Experts of a small language model.
Size: 18 layers, width 256, vocabulary 8192, 72.1M parameters.
Below are experts of layer 14 (counted from 0) of a mixture-of-experts language model. Rows are named router (the router's row for the expert) and show model dimensions 0-255. Each number is 128 + 32 x the weight over its row's rms, rounded and kept within 0 to 255.
After each expert's rows: a language model's description of what the expert responds to; "comes before" lists some tokens at least twice as common just after its tokens as in all text. This comes from a sample of Wikipedia text that the model never trained on. Tokens count by the router's weight.

# expert 32
router [149 163 182 169 117 128 145 196 106 143  96 139  96 123 132 136 118 122 142 117 144 203 139  45 126 114 182 122 145 108  90 101 146  73 141 121 134  93 124 135 146 154 186 157 208 159 110 199  98 104  97 133 130 111 122 106 176 135  62 157 164 105 132 177 162  64 116  90 157 128 173 149 155  57  89 118 141 119  91  95 118 169 155 148 112  82  87 158  76  66 145 136 106 142 124 175 143 102 182 111 144  88 109  88 185 141 210 202 163 127 147 169 135 112 141 105 118  98 177 184 115  99 136 128 121 138  88 126 169 109 129  89  85  92  50 155 156 104 110 149 112  98 159  76 126 119 119 131 103 141 121 138  89  62 113 149 123 169 158 118 139 148 126  69 170 132 101 159 171 165 135 129 139 143 133  83 124 141  98  66  99 189 131  94 116 178 137 194  90 137 139  78 175 142 169 118 121 152  98 100 197 131 154 113 170  97 158 115 128 146 144 175  91 122 132 128 126 148 190 155 145 140 195 153 144 140 169  83 165 142 140 112 172 115 118  84 174 150  91 110 142 138  86 156 149 142 132 117 115 137 138 129 131 115 131 116]
What it handles: Clause-ending punctuation
comes before: "\n", " The", " ", " He", " In", " It"

# expert 22
router [156 131 134 116 122 178 127 185  89 155  89 145  92 134 187 182  98 155 147 147 122 178 153  53 121 139 121 112 165 132 152  72 108 117  87  81 175  51 122  83 138 138 172 161 151 161 114 131 122  92  87 165 148 128 111 148 125 156 100 150 171 100 134 147 148  79 124 102 177 136 154 133 177  65 108 180 123  70  93  99 100 165 138 184 127 129 107 147  77  98 145 118 101 131  88 159 158  90 133 130 153  68 114 132 132 107 130 198 181 124 147 170 108 116 169 120 134 113 141 166 114  37 120 147  76  75 130 161 165 150 113  65 104 105  75 127 161 128 107 149 117  94 195  33 120 131 115 111 116 132 126 168 115 128 135 140 126 173 148 134 117 125 102  82 185  78  93 188 143 119 102 135 154 226 150  91 113 176 121  94 108 150 149 136 118 114 143 139 114 132 129 150 123 172 198 164 138 112 125 141 127 117 155  96 195 110 159 138 144 168 127 136  69 176 106 129  59 171 165 126 128 122 147 122 110 159 149  84 159 125 127  82 174 115 133 113 160 117 131 114 126 134  98 147 124 123  82  71 117 161 174 114  97 116 186 168]
What it handles: Surname endings
comes before: ",", " |", " (", ";", " =", " and"

# expert 62
router [198 147 184 133 126 180 121 190  84 148 154 137  91  91 136 160 124 154 145 143  76 151 134  81 133 109 175 158 139 124 125  91 117  59 149 121 142  97 132 105 148 172 160 145 163 148 106 141 140  93 115 121 183  99 108 116 153 131  97 159 146 101 107 127 160  40 118 102 149 136 136 149 196  95 122 114 142 125  72  67 117 155 161 140 127 120  56 118  77  63 121 129  92 164 114 173 148 122 132 115 154 105  89  68 156  79 153 192 166 112 183 139 105  96 123 128 145 118 168 156  83 118 119 132  84 109 110 147 188 134 117  70  98  86 111 132 205 104  34 123 109  96 171 104 128 153 119  56 133 129  85 147 116  67 159 144 102 136 124 185 108 100 123  79 170 124 120 155 160 126  99 123 140 156 146 113 135 167 110  84 123 167  99  91 106 116 155 160 110  95 127 111 118 138 152 162 126 121  93 141 172 123 153 160 165 135 175 115  95 144 145 131 127 182 134 108  65 150 133 182 156 161 181 151 134 122 211  62 158 149 162  99 192 138 149  94 148 133 130 106 142 144  96 160 137 131  44  91  85 139 142 143  88 155 123 145]
What it handles: Final digits and locations
comes before: "\n", " |", ")", ",", "–", "."

# expert 34
router [185 188 150 150  67 169  94 203  56 162  59 108  74 113 139 168 123 129 184 136 120 158 160  72 129 108 149 125 153 128 127 115 112  76 143 170 155  91 170 139 163 106 139 150 137 122 148 187 114 124  53 135 149 128 115 145 111 173 107 141 145  99  93 160 155 100 151 125 151 140 173 106 142  93 104 146 131 131  62  76  60 162 122 156 103  87  88 151  95 116 125  76 136 181  73 133 163  98 167 150 160  54  91 111 157 184 132 140 133 219 197 123 107 137 149 123 105  69 154 183 109 100 108 112  99 122  78 121 155 125  92  85 108 117 115 166 156  89 119 149 108 107 141 108 100 148  85 109 104 148  64 184 140 118 114 131 112 169 143 124 166  95  70 119 132 108 101 126 143 146 143 113 165 143 145  95 103 156 125  64 138 161 117 112 109 188 169 139 124 128 138 148 118 160 151  78  94 131  99 107 165 105 159 128 133  95 183 109 109 200 125 158 129 115 134  88 122 126 151 142 147 116 119 145 167 106 150 141 173 123 155  92 176 137 121 124 170 120 141  89 169 115  73 154 219  79 117  70 108 113 120 138 106 153 163 121]
What it handles: Brackets and punctuation marks
comes before: "1", "S", "2", "A", "C", "D"

# expert 21
router [181 161 177 113 106 202 103 156  55 126 179 147 101 122 135 155 121 140 135 172 134 111 134 122 133 135 155 136 189 176 106 116 109 135 144  78 178 110 170 124 143 153 152 138 150  93 116 151  72 122  96 134 133 143 100 152 120 124  63 155 182 107 138 166 137 141 112 110 177 156 160 157 146 118 108 163  78 125  66  32 118 138 155 148 159 140  99 104 109 120 167 137  96 151 113 153 136 122 158 116 146  98 102 138 137 119 172 158 145 153 126 122  98  92 187 113 121  91 168 147 123  28 121 163  77  79 116 138 129  72 129 120  71  79 113 172 147  75  66 157  91  57 141 107 148 144 106 102 118 147  85 141 115 109 131 153  76 148 140 152 148 115 135  60 133 144  92 133 144 175  96 155 167 132 158 104 112 115 119 123 108 172 141 129  84 118 178 147 148  86 119  82 202 172 167  95 173 102  47  81 178 105 187 100 145  86 174 126 111 136 133 166 117 133  90 162  99 152 168 144 172 169 133 118 140 146 139  76 177 126 168  96 127 112 133 131 195 158 144  98 118 152  98 144 144 103  78 119  85 135 130 146  42 116 122 135]
What it handles: Space before numbers
comes before: "1", "2", "3", "4", "5", "6"

# expert 56
router [106 138 126 163  96 140  95 162  82 117 111 129  84 154 147 162 120 167 165 157 115 185 144  80 158  97 167 155 119 196  61  88 126 113 114  85 135  73 126 107 168 154 104 163 173 108 126 173 143 129  72 141 182 115 104 133 130 171 116 159 136 135 108 143 175 139 108 106 171 140 117 137 178  88  92 190 120  88  96 112  49 183 176 151 143 134 121 145  99 115 167 115 114 146 133 158 176 103 116 118 145  99 104  87 145 124 138 171 155 178 163 141 114 134 151  74  75 150 183 136 118 113  88  91 122 113  75 140 150 114 134  76 131  99  94 150 153 102  91 132  39  84 142  70 161 138 119 112 119 120 123 136  81 136 149 152 103 153 143 123 160  70 124 120 101  98  98 171 113 161 127 176 187 137 149  97 143 142 142 130 142 157 113 155 133 125 156 138 115  95 101 136 148 144 157  75  89  99  81 114 161 103 143 108 189  71 174  96  99 147 188 150 114 129 101 116  85 156 146 139 154 149 161 133 170 150 150 108  98 129 217  94 169 123 160 109 195 158 125  95 131 154 105 187 139  76  26 114  76 107 150 148  72 146 178 140]
What it handles: Capital letters in acronyms
comes before: " |", ")", "N", "E", "D", "A"

# expert 59
router [163 174 113 146 149 164 127 159 104 129 119 149  94 121 128 163  99 141 174 107 134 158 139 112 119  66 135  98 135 129  74  85 111  87 153 126 129 138 113 139 213 166 134 169 199 111 101 155 100 114 130 147 133 129 104 151 201 170 113 161 152 116 149 124 186  93 152 107 160 122 116 131 167 109 115 158 111 120  76  85 122 173 126 155 123  91 120 147  88  73 181 109  93 146 139 104 139 108 148 116 170 132  87 129 147 141 185 180 168 147 161 135 115 123 123  90  68 104 183 165 102  83 138 109 141 128 120 136 165 127 113  93 104 116 104 169 122  96  56 149 100 107 170  53 110 125  46  70 133 146  98 130  92  76 116 165 105 127 148 126 142 149 103 107 164 118  88 112 153 184 141 126 114 149 158  86 106 155  64  80 122 164 116  80 118 132 163  88  83 119 130 105 164 170 167  83 153 107  76 118 176 118 130  99 214  90 150 130  75 149 197 198 108 151 107 113 132 183 140 144 185 126 164 143 146 122 163  50 181 151 131 113 203  94 139  99 154 136 122 108 125 144  87 152 114 154 117  85  87 151 140 135 101  97 193 130]
What it handles: Table and list separators
comes before: " ", " \"", " A", " USA", " The", " $"

# expert 12
router [160 124 176 152  79 162 151 199 122 137 124 152  97 139 155 155 113 170 157 119 118 194 136  55 129  54 124  80 132 128 128 152 155  87 127 120 142 126 119 114 169 122 156 141 164 117 109 171 103  95 122 142 164  99 110 100 171  97 116 130 173  82 118 141 162  53 131 142 201 145 115 159 178  70  80 131 115 133  59 104 127 140  93 144 110 126 107 126  90 111 140 121 117 116 130 117 133 104 181  81 155  93 125  53 171 129 158 178 154 151 153 131 122  92 158  72  70  63 123 202 113 128 111 156  92 133  89 152 170  88 142 105  76 105  80 137 178 110  90 158  93 102 164 104 140 149 130 114 127 187 128 161 109 119 150 172 108 160 144 129 151 121 151 100 145  86 118 155 167 149 101 125 155 203 160 101 135 137 108 106  90 184 100 122  95 132 147 200 138 120 144 120 197 154 171 133 130 163 100  90 174  98 172 128 122  72 138  63 137 160 154 168 110 147 137 153  89 140 148 116 125 156 146 154 124 180 144 118 160 161 145 103 158  98 142  71 173 148 133 123 168 153  99 197 143 130  83 136 115 157 171 192 106  63 158 158]
What it handles: Table cell pipes
comes before: " ", "\n", " —", " −", " Votes", " –"

# expert 30
router [151 183 126 138 116 161 109 166  72 134 114 135  39 121 136 142 102 127 143 121 137 148 160 122 134 109 147 127 159 164 111 137  74  70 103 128 175 126 176 142 140  94 154 132 132 113 107 157  88  64  19 133 125 104 104  90 131 153  47 160 178  68 145 130 125 126 100 112 171 181 130 113 119  78  85 148 109 139  72  81  57 160 125 181 163 132  91 140 108  94 156 134  81 137  62 141 130  51 142 124 162  57  99 126 136 144 159 159 135 143 130 165 106  65 165 126 131 135 178 134  78 111 117 157  80 115 142 132 115  91 129 111  89 123 101 132 144  67 133 174 124  85 181 114 156 127 148 132 120 189 100 162 117 113 183 165  95 185 133 160 159 155 101 106 113 105  88 171 137 134 110 133 115 149 144  72 101 130 118 102  98 135  78 120  96 174 167 157 130 154 135  83 108 142 147 185 105 110  82 113 114 102 148 124 130  74 175 108 133 165 117 152 102 131 111 108 146 179 185 125 166 163 194 134 158 118 115  82 179 180 136  64 185  76 134 143 151  90 102  90 133 165 102 121 159  98 126 108 144 143 125 146  91 115 151 123]
What it handles: Space before next word
comes before: "1", "2", "3", "4", "en", "e"

# expert 2
router [146 122 169 168 131 177 126 146 121 191 122 163 138 102 124 177  96 134 125 171 105 159 138 110 114  99 109 140 147 168 131  71  54  97 131 115 144  96 123  59 157 125 141 139 157 173  70 180  67  97  31 135 127 140  98  94 190 147 118 149 175 110 101 151 181 127  99 110 211 154  91 129 169 126 147 140 103 120  67 106  43 144 133 141 123 108 112 159  42 105 185 107 108 136 109 136 156  87 227 125 123  78 106  71 131 159 164 180 142 150 149 141 143 134 155 129 129 126 159 135 127 123 116 143 100  83  95 134 118 134 129  67  52 125  71 169 146  56  84 154 118 112 168 108 120 141 116 119  97 138 108 129 121 125 136 158 130 157 134 180 134 107  98  83 145 127  75 144 118 145 116 105 125 126 152 101 136 128 100 118 110 159 116  38  96 108 138 162 135 128 131 129 218 160 155 143 109  79  48 127 164 103 169  79 184 110 149 117  88 129 136 145 117 159 152 110  80 135 158 168 141 175 153 128 120 122 151  86 125 123 135  82 131  90 157 157 142 144 139 109 120 133  97 160 169 100 135 116  93 133 164 180  97 156 126 125]
What it handles: Line breaks in lists
comes before: "-", "|", "\n", "=", "==", "==="

# expert 29
router [144 141 134 169 131 142 141 176  94 126 122 167  90 138 135 172 121 166 126 162 125 146 162 104  93  90 158 108 162 162 156 144 131 101 138  82 142 132 162 152 165 119 205 154 178 141 119 183 101  93  74 129 122 126 106 110 170 187  89 157 127  98 142 141 182 116 109 125 163 171 130 131 114 116 109 138 125 102 112  45  93 178 108 155 133 108 116 184 127  88 184 142 132 181  91 163 144  95 156 108 168  64 107 149 154 118 146 161 143 177 124 140  49  96 171  98 113 117 212 169 109 114  80 133  73 115 108 178 175 126 101  64 111 112 119 134 182  84 100 120 109 111 173 120 138 144 106  93  72 111 112 132 107 107 106 128  89 170 169 139 157  99  89 100 164 153  93 141 126  99 148 111 142 173 132  59 113 174 102 116 162 165 122 120 117 151 149 167  80 136 136  96 157 146 162 103 123  96  63  87 122  98 132 115 171  93 128  98 159 172 132 171 133 133 180 148 120 190 181 148 136 148 177 162 169 146 164 136 110 161 176  82 212 152 122 102 156 178 127 100 147 145 130 171 182  66  95 105 135 153 181 135  78 119 143 144]
What it handles: Initials and codes
comes before: "0", "5", "S", "4", "3", "6"

# expert 16
router [146 202 199 168 121 125 109 173  99 150 176 177 119 126 188 140 129 188 126 213 136 176 149 130 135  71 147 103 164 150  92  90 142  67 134 141 136  66 141 127 158 123 131 171 205 157 125 155 111  58 110 132 156  47 110 140 178 121 111 123 162 109  72 138 154  90 161  85 149 167 140 142 169  86  97 132 116 144 109 114  55 154 139 171 129  97 116 147 118 109 141 129  83 147 138  87 136 135 214 120 164 119 109  99 135 154 148 209 145 149 165 219 122 141 143 134 125  92 155 177  61 118 120 171 109 121 102 174 134 129 134  91 159 113 113 155 175 134  49 170 139 113 144  64 171 124  89  66 134 134 110 107 118 140 159 143  76 130 170 146 172 137 100 109 144 149 107 177 164 201 131 133 191 156 139 106  74 147 110 123 109 145 106  95 127 133 171 123 105 134 141 113 111 151 149 126 106 145 110 117 108  79 140  75 158 104 121  99 123 152 131 136  67 136 104 158 113 144 136 158 160 159 140 188 166 148 151 107 142 153 139 105 144 124 128 128 149 129 192  97 121 148 114 155 197 109 133 114 111 128 154 168 109  90 142 143]
What it handles: Prepositions after phrases
comes before: " the", " a", " his", " their", " an", " its"

# expert 17
router [160 158 212 126 123 141  97 134 111 162  92 167 124 132 140 165 100  94 168 151 101 167 133 100  85  93 138 112 125 130  64 108 131 123 131 109 136  51 164 124 120 171 191 154 120 138 119 138  95 112 145 164 148 103  94 122 177 157 116 152 164 107 161 167 171 125  85 100 145 169 112 113 140 137 107 154 134  76 117 116  95 149 163 143  78  98  71 201  93  84 125 137  88 127  98 143 143  75 149  91 152  82 112  78 192 113 194 172 130 178 149 145 111  97 190  92  92  84 156 179 113 136  36 129 121  90  98 150 155  86 122  99 110  94  83 183 185 111 127 126 119  62 154 132 169 139 154  95 126 176  85 133 112 109 135 171 144 165 185 162 107 128 124 108 139  67  97 141 129 138 134 183 141 156 131 119  71 141  98 145 125 143  95 109 109 100 137 126 144  87 117  77 134 137 199  92 156 126  94  90 152 101 150 110 178 105 170  85  55 169 142 151  88 151 108 146  96 135 134 151 164 166 132 155 144 157 169 110 158 142 210 105 137 118 160 114 168 139 172 105 134 170  96 148 162  96 121 103  99 149 140 153 117  82 163 172]
What it handles: Possessives and biography headers
comes before: ":", " career", "s", "==", " life", " information"

# expert 11
router [153 163 146 116 140 161  73 187 101 141  89 138  32 137 137 187 110 172 154 173  94 174 164  79  85  75 141  94 158 118 106 118 124 108  97 141 151 120 166  93 144 154 132 128 169 105 134 163 139 156  92 113 155 141 107 116 124 114 111 166 184  99 152 164 200 107 128  99 141 155 110 100 154  97 108 127 105 104  86  87  88 141 106 138 111 122 111 150  85 113 153  94 116 142 120 171 145  67 191 118 139 108 112 136 174 117 198 153 173 145 195 135  91 144 154  86  82 114 144 177  70 133 116 160 102  46 114 146 146  60 137  79  81 123 100 128 158 102  83 150  98  83 128 110 118 150  90  78  75 186  92 143  69 120 145 132  85 138 133 146 122  99 147 102 145 121  96 137 148 145 138 149 142 155 140 102 130 138  80 121 156 198 128  83 107 115 135 189  95 108 133 107 156 182 178 135 136 143  67 110 131 113 167  87 157  90 160 111 131 170 166 151  58 106 159 147 109 169 157 133 139  85 103 145 144 128 159  64 142 127 117 102 201 134 145  95 134 195 117 110 136 163 109 175 163  81 130 123  91 138 136 137  69  79 147 140]
What it handles: Head nouns of works/roles
comes before: " of", ".", ",", " in", " and", " for"

# expert 40
router [146 126 137 138  79 138 107 173  71 158  92 169 102 118 154 145 129 147 194 143 139 135 155  78 118 111 159 127 131 128  76 106 135  82 112 133 156 120 142 135 171 175 154 165 174 151 100 114 114  85  91 126 129  95  94  92 159 204  90 166 154 102 106 194 145 103 133 104 168 178 141  95 131  70  80 146 105 113  68 108  99 169 143 169 143 107  85 164 106  92 127 114 113 137 112  91 160 110 162 118 166 116  88 133 163 119 178 168 174 138 171 146 153 121 140  92  96  98 153 171  86  95  88 122  58  70 108 147 159 141 140  90  87  92  83 172 180 108  74 161  81 103 191  84 132 152  94  82 103 156 110 159 108  77 155 139  99 136 129 131 165 128 131  93 134 114 115 169 144 134 101 125 136 152 136 103 135 149  83 122  95 128 118 109 127 121 132 142 122 133 145  82 172 173 162 162 119 137  48  56 155 111 151 104 172 108 167 108 163 138 170 174 101 167 122 150 107 155 150 158 132 151 138 165 152 118 146  88 166 140 150  85 217  99 125 114 157 207 102 103 124 147  68 183 163  98 123  73  62 148 147 154  96 116 148 176]
What it handles: Foreign-language words
comes before: " ", "\"", " de", " (", " \\", " la"

# expert 0
router [146 167 156 136  92 192  71 168  41 114 158 141 115 103 151 159 116 128 180 163 101 147 181  68  87 116 122  84 181 126 128 125  85  97 139 137 123 115 138 102 170 125 106 178 146 158 100 105 120 122 103 141 150 133 107  85 130 111  94 148 158 114 114 142 138 100 131 123 170 175 134 142 136 131  76 149 134 115 111  49 110 152 128 179 105  99 104 141 135  81 169 124  77 179  76 134 147 106 162  99 189 144 124 103 161 132 139 112 139 123 195 132  97 158 183 122 129 106 112 131  50 100 140 146  88  97 150 156 206 123 120 123 148 149  63 160 158  61 113 171  84  74 191  96 153 108  89  99 116 150  73 171 121 125 140 161 151 162 184 166 146  64 104  55 161 125  61 160 137 198 127 106 128 143 196  92 111 176 107 128  86 139  98 127 109 162 162 111 117  95 120  85 112 174 118 151 160 102 115  75 204 138 152 141 134 107 143 134 132 150 143 120  74 127 108 110 113 139 130 149 158 151 151 113 132 136 162  96 145 121 160 116 135 120 136 113 174 144 121 107 162 133  77 185 206 121 110  66  92 123 142 160 102  93 155 139]
What it handles: Score and measure separators
comes before: "1", "2", "3", "0", "4", "5"

# expert 4
router [145 125 138 157  66 163  77 144  38 138 145 142 111  96 141 139 121 117 149 145 107 151 180 105 130 108 181 123 162  99 107 114 124 104 132 122 165 111 129 135 135 130 126 141 157 135 106 237  64 111  49 157 134 117 123 108 159 155  84 121 182 129  94 157 129 113 161 112 142 161  87 127 164  96  70 146 136 137  52  84 113 144 128 207 125  40 122 131 130  84 159 143  89 151  60 156 128  93 149 125 161  94  96 115 155 163 163 165 138 130 140 151 118  89 120 136  76  95 146 145 130 106 139 140 134  89  92 132 116 115  99 128 139  89  57 159 138  95 122 142 128 130 167  76 131 130 105 123 104 161  97 147 101  56 169 183 109 110 122 152 163 115 107 111 112 129  27 126 110 174 116 130 113 159 134 115 136 130 113 123 125 186 126 114  94 136 159 138 150  91 133 106 122 152 174 105 129  74 121 124 172 128 140 109 126 100 175 134  85 143 174 155 133 148 120 113 114 137 235 163 234 119 172 122 198 104 136 125 115 153 138  98 164  64 129 139 157 126 189 123 162 147  89 122 152 109 102  50 107 144 113 167 110  89 132 113]
What it handles: Space before table values
comes before: "1", "2", "3", "4", "5", "6"

# expert 48
router [132 179 175 128  94 186 105 149  97 178 140 176 139 126 117 198 141 129 130 181 104 174 207 103 144 119 160 176 165 118  90 100 148 128  65  74 193 106 149 149 173 149 156 148 127 120 123 118  89 117 101 187 137 137  94 112 157 144  85 184 108 119 132 152 132  58 142 128 162 162  62 190 130 114 108 101 119  94  99  86  65 163 137 135 154  92 111  78  83 124 193 116 111 118  97 109 132 122 136 115 131  70 120 170 149 120 158 154 108 174 178 143  98 118 126 103  91 111 155 145 117  96 150 178  99  93  63 137 181 134 127  99 110 138 118 109 169  98  94 150 110  50 136  75 127 178  50 122 125 166  86 175  98  75  99 127  87 146 157 154 156 120 133  90 145 149 102  94 148 153 132 194 162 139 156 120 137 124 116 151 113 148 142 104  93  94 142 154  99 142 143 148 144 106 113 172 137 114 100  95 150 108 157 132 181 111 140 102 134 156 111 141  68 152  95 127 107 131 167 183 139 121 174 167 139 171 171 116 192 126 141 101 183  80 108 117 100 133 142  92 114 140  78 183 168 105 107 107  68 173 146 169  70 109 143 125]
What it handles: The word "as"
comes before: " a", " the", " \"", " an", " well", " part"

# expert 54
router [145 161 156 169 131 166 114 211 117 178 139 167  85  93 126 132  86 152 164 133  90 136 151 114 141 138 146 149 148 152 109 132 155  58  98 134 131 104 126 129 146 169 174 146 167 117 103 158  63  92  49 172 148 116  97  94 167 139  94 127 175  79 157 148 167 124  91  99 167 139  94 106 210  98 102 125  78 122  92 106 103 178 123 151 135 124 104 161 107 114 149 105  94 163 115 158 131  86 148 110 142 120  99 110 122 139 156 235 162 120 157 130 128 118 170  99  98 134 159 160 115 108 117 165 104 117 140 155 203 126 131 123 111  64 108 145 153 111  96 164  91 112 154 102 153 138 108 114 123 164 114 119 120  98 165 158 130 170 165 177 106  88 115 103 148 128 113 133 176 191 138 129 142 161 161  85 123 128 102 135 151 129 100  88 129 157 152 173 118 147 138 133 122 193 169 164  68 143  99  83 147 111 151 120 157  99 183 122 123 182 108 180  96 128  99  83 102 143 167 144 169 142 140 165 168 138 215  90 129 143 139  94 237 120 166 121 157 197 133  82 121 159  82 155 174 126 104 103 109 122 140 145 112  52 155 174]
What it handles: Institution name parts
comes before: ",", " the", " (", " of", " in", " and"

# expert 20
router [165 157 158 132 123 134 127 196  54 134  98 158  94 132 184 157 116 156 147 112  92 160 149  37 132 124 142 151 193 110 112  89 145  67  95 114 125  98 139 115 145 152 185 169 181 154 113 154  96 121  92 148 159 113  96  66 185 186 110 156 169 127 129 127 182  71 153 110 177 159 110 106 170  88 136 129 122 132  70 103  77 145 113 163 149  77  86 133 117 109 138  95  79 173  93 111 138  96 212 106 151 112 100 147 172  89 167 187 170 161 166 156 109 102 145  67 126  63 140 155  80 119 127 160  58  88  92 152 140 151 138 107 109 106  70 136 154 104 124 136 129  97 157  42 131 136  74  85 122 153 127 154 115  81 120 194 122 137 149 148 139  91 116  99 117 125 113 134 144 163 120 128 145 164 143  68 107 147  97 133  99 151 130  91 123  97 158 143 124 107 139 114 142 140 153 156 125 122 101 113 167 102 159 149 197  99 156 144 133 154 154 158 127 118 125 133  67 138 184 129 174 150 149 169 236 165 155 101 139 143 150  73 187 125 143 126 147 139 104  81 144 140 108 128 142 136 103  98 137 143 129 154  99 110 161 140]
What it handles: Prepositions before dates/places
comes before: " ", " the", " September", " October", " January", " June"

# expert 24
router [112 170 158 152 128 148 103 142 106 133 143 158  58 119 149 157 127 150 157 162 101 122 161 165 114 106 136 113 150 153 138 117 130  83 139 139 192 134 148  91 192 147 168 150 161 135 114 138 119 130  75 132 166 137  96  95 180 152  99 152 172 115 142 174 151 116 100 143 135 162 128 110 140  96 162 170  92 121 104  85 121 171 195 141 136 160 109 170 104  82 158 108  81 146  90 141 149  96 138  93 173 134 117  99 127 137 170 189 147 201 145 174 103 108 153 142  81 104 139 176 104 106  78 159 140  86  99 138 190 130 128  63 124 105 126 177 183 109  35 135  98  79 160  85 136 147  63  69 123 184 118 102 127 104 147 167 130 116 195 165 112 101 123  93 104  99 126 184 173 161  63 167 130 144 151  86 115 156  96 147  83 146 108 106 105 134 167 124  98 108 133 143 196 171 158 105 132 146  66 100 165  87 158  91 156 127 148  82 102 146 126 161 101 155 136 106  90 147 156 178 158 143 119 161 123 122 172  60 189 107 173 103 186 118 113  89 147 179 176 108 140 161 103 146 157 145 131  96 118 145 146 121  69  83 145 168]
What it handles: Percentages and statistics
comes before: " |", " the", "–", ":", ")", "%"

# expert 47
router [123 210 189 163 131 144 122 198 132 132 107 175  77 121 163 147 109 182 178 184 111 140 162 110  83 106 153 169 229 135 119 127 121  66 149 139 161 108 106  99 144 160 126 156 170 117  84 127 124  82 110 141 134 125 115  73 138 122 117 159 125 122 136 151 138 104 135 112 150 214  88 111 171  75 139 157  62 114 131  93 102 144 130 165 104  56  52 121 101 111 147 122 112 147 112 109 168  90 138 126 163 120  88  88 148 141 171 141 183 127 160 211 123 117 167  90  75 119 146 179  73  52 122 150 154 107 127 185 122 119  99  73  78  88  77 109 128 108 130 131  99 100 164  91 147 137  94  38  86 127 115 119 104  79 158 123 113 156 201 145 103 151 109 113 171 143 105 121 135 134  82 140 144 155 127 111  73 168 135 113  63 123  73  85 107 127 144 143  76  83 130  92 126 138 166 164 135 135 125  69 159 114 140 124 121 142 126 120  91 128 130 162  72 133 123 128 124 153 109 160 179 170 202 141 139 129 154 107 125 131 136 102 132 116 130 110 168 131 122  90 166 142 118 133 119 113 125 135 117 140 196 142 108  85 162 127]
What it handles: Verbs and verb endings
comes before: " to", " in", " by", " the", " a", " on"

# expert 52
router [128 168 196 168 109 176  90 129 102 132 108 155 101 107 131 161 110 149 163 128  97 130 151 120 107 110 119 135 147  82 117  98  93 116 117  93 133  56 140 103 176 146 151 143 119 157 124 139 124 145  92 142 146 112 114 127 156 142 120 169 138  85 135 177 131 102 122 100 185 169 136 122 164 116 118 181  87  99 104  78 131 147 146 164 155  89 111 143  95  82 124 109 139 148 114 156 144 124 171  93 166 115  91  82 170  98 158 155 171 180 211 180 100 133 192 110  87 119 132 151  92  90 104 158 123 114 111 182 185 114 104  75 110  96 116 169 177  95 111 168 103  85 125 107 157 129 135  41 101 134 111 143 103 129 131 130 112 178 159 147 169  64 129 108 180 104 112 158 129 129 121 126 120 177 177 133 148 120  98 122  77 170 141 147 103 154 160 162 101 120 133 121 177 162 135 191 106 108 114  70 159  76 170 113 200  98 169 152  95 145 119 198  92 167 128 139  93 196 169 188 151 161 153 175 143 110 131  52 141 144 162 131 185 136 131 107 154 209 172  87 102 153  67 139 135 102  99 122  81 132 181 165 103 101 149 136]
What it handles: Quantifiers and counted nouns
comes before: "s", " years", " people", "ers", " games", "es"

# expert 8
router [143 147 188 143  62 163  47 190  65 104  57 164  67 105 169 116 106 180 189 170  79 151 175 111 107 100 140 122 126  77 108  75  57  79 178 118 129  58 141 114 164 172 139 143 155 156  93 164 146 140  86 133 183 106 105  48 152 165 104 168 126  92  86 162 127  94 106  62 173 123  94 137 186 121 123 146 145 155 111 118  93 147 156 138 135 146 124 172 109  93 176 122  94 121  88  92 179 111 196 106 120  59 101 136 149 121 147 127 119 107 154 177 105  74 122 138  62  92 133 153  96 166 125 148 117 156  98 117 138 110 150  75 122 110 114 109 166  71  86 136 131 121 183 103 150 165 119  91 120 151 105 104  83  60 141 150 104 154 180 157 139 115 140 114 155 119  77 174 123 121 132 173 120 135 137 121  71 105 134 101 102 152 156 107  81 125 144 108  77  94 163  55 151 131 157 138 147 145 112  95 165  92 122 108 147  99 127  97 118 183 188 136 154 154  99  98 121 168 147 147 136 120 188 130 152 116 149 132 142 151 113  95 152 129 103 141 146 125 129 129 122 184 100 143 122 107 122 138 127 134 171 118  95 111 160 131]
What it handles: Verb-initial word pieces
comes before: "ed", "ing", "s", "d", ":", " to"